{
  "d_expert": 48,
  "vocab_size": 4709,
  "rope_fraction": 1.0,
  "qk_norm": true,
  "init_std_qkv": 0.0416,
  "beta2": 0.98,
  "dataset": "wikipedia_en"
}
Below are experts of layer 2 (counted from 0) of a mixture-of-experts language model. Rows are named router (the router's row for the expert), gate (a neuron's input weights, with its number), up (a neuron's input weights, with its number) and show model dimensions 0-95. Each number is 500 + 50 x the weight over its row's rms, rounded and kept within 0 to 999. Numbers have three digits each.
After each expert's rows: "gets" lists some tokens that make up at least twice as much of what it gets as of all text. This comes from a sample of Wikipedia text that the model never trained on. Tokens count by the router's weight.

# expert 5
router:469514538503470529468456528524470511530491414471513497487578500471527431473510559492461505497464416433508453614452569501461422494422475451402477515582429541450488487525419455508528519477492517478456444585496470533524601555607531599609459459447629541482490478508571433482490586505558555527
gate6:496492474535560491644498494570468561566525392498585534483548553546509505445516473435522453542485389424437410482555470485498469491571488484458526513494511410473496504446553506573507447418490470576497573536444555475456486499490489541484419501543585637564560553523503476417508483466420491484
up6:438513469531419592480565501459571518470437566509421480471404461480432552562559524550444550501531558564508596493506433593520581505525522568570462555469545580470494485614463454481459453481520489443486502455591474547502520495446453433412555465503385462492556403485527485496501530530494499454
gets: ")", "\n", "ed", "us", "),", "age"

# expert 6
router:505575492567508494488506528538429414522596487524480521452541484608549460486536499546493484509484446523437444480449573540393543561480639546463485544619541537489426459491419473467492439543482431552526450532504523421485475479529496416537459478462493429552453529507483548477468596440449393447
gate6:421507495545562461524579448661583466438529410394501495548520479503435505485548422507433524449549484524470418429561567471529514504516470487553539504472473475502523424509545518484520447466483481575461511507459500458402380462456417474417435528502559495565422581489539503521518529567462507523
up6:543497493473449544546454505446523474567450493594469498369492548569615480568479505504584454468408507518489512496445369586478537431531494500514467489504502594491494564548480446526467494554478482451475501520520423544517613578526521607548563554490524560449534385502445535513480563534483490481
gets: "ing", "er", "ers", "ed", " he", " it"

# expert 10
router:527437501451529573547476495514515528454488481461386529441438536428596494466482520485591429488516497462516475448495542495428473486522498536484544530523441409483487470502501636453548484518540581487555575623551508495535557563450412522514499435462514464458473495394444564532424478625451496554
gate6:491508526534556492540587483531506575497520467480580496490471530434504571462544517537465516448526400503490532623537529434517539461593479418549515568415470453552519488523504407551498410507570394520467565526408549490440434477529417503479433502573574587540538535516453426582532514510502470452
up6:410396515579457535576554525420473430451391517533401467453487537522570491505504395456553414481492571513457541478428480544520538430496519535480532572543541496456506507619507524535539454498520538461520485446548475447481563473410515502540517518487498562486515362502474514482453598561472520433
gets: " |", " the", " to", "|", ":", " The"

# expert 1
router:598494534498500510526480562442516593496521508467537469596496425433513470549476495463484501522566527483483544584563519496527509547493442519509527490490509439432494405558583504538475526452608511587489514400478464548553483457605472518511510427522581585434588583522567486443617550558554468538
gate6:448504506438597480523479572525588494535484383483538442518518578463492510477452511465470493573505473464457427470578503603511519530479512515476529532473475452517482558459389509588525433471480465608390616457465535435506458490544442491485420496541583542443470560467565465511508473608481442477
up6:507490493544454524522539498539500460519439544549470462439439516553525533484467550484615469493498526646491542516494486526583461408550546460480549456470564588501532431543530471483524549515502558445500439569585482432437545549469533541498502552434476482518483308507443550528428464461515601470
gets: " the", "-", " S", " L", " T", " P"

# expert 3
router:530555512558512461485519569509557543543525470504577428483554445482399448594596496589454539555386481479532490530467383454526485545527502471436472460465512610503526538499575501493493500580535434492545507361528553493571490527475532541475518451556525406546568505491561586503460449449463527487
gate6:533491457471529526518560577480552498462538493488613456540481587489552567526534415580456468532496457439459450440545446564528546493583568544507588567420578455431501477459494498514529368458509506552396564542502518431450417558549445420457473547492525550510462519492488447542550449458449459511
up6:486539480536494487581548440454435474444425519528500437448514445373509514522454579469486500508483594587371470577429525516520572521442476436462475489562444400493473479538483499521473515560510468499480492408559531478491539476471520481513450493445491458527510471481514480309453574561579524506
gets: " on", "\n", " F", "m", " f", " in"

# expert 4
router:451532427438543456376448446506452498571618587545567486533555529482532452513496491524569447488556497560536617535495539514567479484449487507447419536423587508440491480468451439494419472507465549478491484653558504478539585495544485539500422564479524451508448492435504513485494529584479497533
gate6:503521552519603530415569464533556508471476374490495468497488525513549566532470508494611446565531493479465371558565476516442455515548423539506546486426486444510445455466504429523528425488476535555436588528388444454445492527562490494402411469477550518548502579477476441544545467475443493485
up6:514505492525414477529580563454570476441432558490453486488495492584399483516488507455470491526550583454544522554502485456524594489406491448471521477538504523395464493542483472651496415589564542422477506403611517514524568501447466470492483535561487477511495409506539531494411515570486460553
gets: ",", " and", " was", " is", "al", "ly"

# expert 9
router:522445466421537510534509449464509410451432482502436479516452513547536516533373513476441532522511582490505510533567379482564500513588451541557513516453417575588546540473455434458549562585379503488528567530401479460435432555490515497455439550489468543540508494466498485526602464478523440532
gate6:488571533495499436430497510567505523527529452502493416441543490533474570483489488564476480496535528620454518467568487454535527528549421503464550504468545539504519556458421433503601384549479449570485617526451500518370493485518502457384417520580617493515485493468489466479553514464432431493
up6:517519390501514508578535519431494506484498564466536451576463485461556490616605454464447437454445562393554517532435492536503569446490491515512488492495522441431448472616507489508445516442502505485490434421520457474532486514388420538502562592462486518584497460508581524544416532561502539423
gets: ".", " a", " at", " in", " his", ":"

# expert 0
router:462478432466490501556575482584405545523526536586484411436509548571462608503495522522529513503455602577567548451482457534512525523466470432562499500454525430553462531488513560455514463502595427552408506485523587528478480376520497403450461509503457495582455436508473485541602471463504462470
gate1:460478479489439482467528579552520465569523484529490461499488474485498576502583558490486479568514519494450489424442598548434489559446505450513550501403602493556515404595541611611425422455556518511455490520488499442486540514539505473587596515473438510522570499481469359513443529484516455507
up1:541546610482504523488505534453688525444502570509509525485472395502412545592463430519519437507515491373466497467516490474532536443502514467480516489402492550534574525584516527472456540505553516498451463511430521576544471462502550484384542515469466471484453504537601425583501515477448484524
gets: "i", "a", "an", "o", "h", "b"

# expert 2
router:429414514537482438407540483462486413524533554564501456551467421556423502404480406438518398512499501563469482460533511515484549469501523497483488595499525497458495473486573589469550412557467528546478440429547494490480545451438424437481518516531364475543434437507475546518485472479447602445
gate1:454424543542427467461549461581544400479521551541540505442443454427421566438581524515487525500481483496487463474555459560457531541514512463505588598434574507590513420562524580638475405556520485493417501504479475487518437513530452471533608471517449546528468531538533415544526489473527512508
up1:528428554475533450516508512485613517441618514536542426432504435503511577522511495533490467401443449537501506410627479541436514483523458443546542554496554533569523436614465559600536436546509493467445511468497480546449470514554523488467493507463447580511443414486517453582477462504473417559
gets: " ", " of", "==", " s", " (", " I"

# expert 11
router:495655573428468510505477501460490453457517506503610546507531530492544458519453502541568518543584439427488506519532406506551436429524573532511501432487544508463437515461504422453507477587493553629444491506442491421514463630524514568500507517412481447485423497537527527478460509462474584448
gate6:382474518432475512509508507508506506479496400487522363499570551524601536551523479540435444486486435536486439496582571513537473518540420500479526529389474479509430525482512491551492422440537389522489547590445512413484505517514546587453444524521534573495556546493427417575499479443430491530
up6:570514494566478517591556463489456502403482575483473496453448511406411516424442501471589506473544609598468532556513460482455491478467501517469517396530533455448521429557502489504587516540559500467529484460629453562478492492443518449510543487382476462516467425529540565439542533563522493420
gets: " D", " B", " M", " L", " S", " K"

# expert 15
router:451534542483531502482446410513417555460535404435543568428489527451519483423522514520529514523470482501499551566533544547454543431526560545583462389559466515545509618433440536495462511363479529492512452518481385533472433501504514632484549553426547468435514546493451477473435491503487499473
gate1:431465468519462442574514437500514420471525490498442389443506545504504535462528517531510503611505482548516433408481476548476424484423481476472541582483574456506502473589517554584461469447448476555442483507598513468555402421582514476581540517461546484456609483470533451386526522517557542486
up1:498598598502447566440574511472551509431547570512531503516567498505457530519507499590444488413547444455414535480564493533441436460561513493547501508502472518591525452552525481481405503501514536461480553477381399563499384480549557499528498546376494442567427488494496492573500566478544502517
gets: " in", ",", " (", " of", " \"", "es"

# expert 12
router:446469483603484510588504521473478493491447546505422620568491473508466628502586457495472500551585449527478395379551552477530465476472478429563507518516528436505529536534549475562482539436479551398492509557488490558549500414475534536505553463576409559436494504526522409467445532517503552491
gate6:470433436437590519544543520610517578485467431520474479524501564510515573462498465477488519499539483589506449455563526505535545545655510464508532623430474444537496491523473534568493541492457490583462581524475587551395532513526504602405430505496429536482526516492522487463489508399462530474
up6:423563530533384552473558552466431398569470533490462456390530473519530475442558516444478435567424613456508521425414478487516496479385473496522534519578563576428504560569492446553472477563546529483485481454576509487495472493537463440529513471453458448539547387484517484487456555500526494528
gets: ",", "s", " and", "'s", "%", "=="

# expert 14
router:496561468454457507517532457532548507511435551554540577467424519495529445472514436432468585366433515512459535501464498505483545501475550486482526524470545487525486446562518439592457494540432463457515521517573534498364458486469501377457605608451480527544502500578483511511420413382479495521
gate6:473504477448522512491612512604459512469491449566504434458516565511514614427535594539466518554547458536419393485497546566460523503616550476515500496506582412558469506539519535561537494523507532554421583568411515433433491493489485472428438550547485487537411544464476420480551488455473519481
up6:536513489522492537518465553415552498530407536502506447466430476483563535538632438473442447473540500513471617521411425480514535469390401501422569536517454485417458496553482459557477534532464472426521470525565493542529577549471510513522506488466446549605563376480516497468446558566498526475
gets: "-", "–", "1", " 1", "2", " 2"

# expert 8
router:521538597466472460451518530585516524479496574529525456610619411565473451482489522596501499494480536398470474434483568444529517406516530565365450506475468556497524566467505530464450565535544554440506397498562564545488580569491541485550543464501508508535511494544545590490556540505551478506
gate6:443497429536531548530553569627424541522575449465505452517535523489452529547556522476462475507509499441515375500560537465529569513590575452529504513439466437603496475491463496491492486531511417537460571571421456512409402503472476566436457503507554559588458564466523499487534499431418447449
up6:456614431558480514496561504454483457451385515503496522505576470581548512462554488522523470463494564592450476486444480495530516473502531473507484536470519540421424538556543560555463512522526561472509460457557464499526592558406563479504592458498520523516568318515505454459489630508525562516
gets: "\n", "ing", "y", " ", "u", "ed"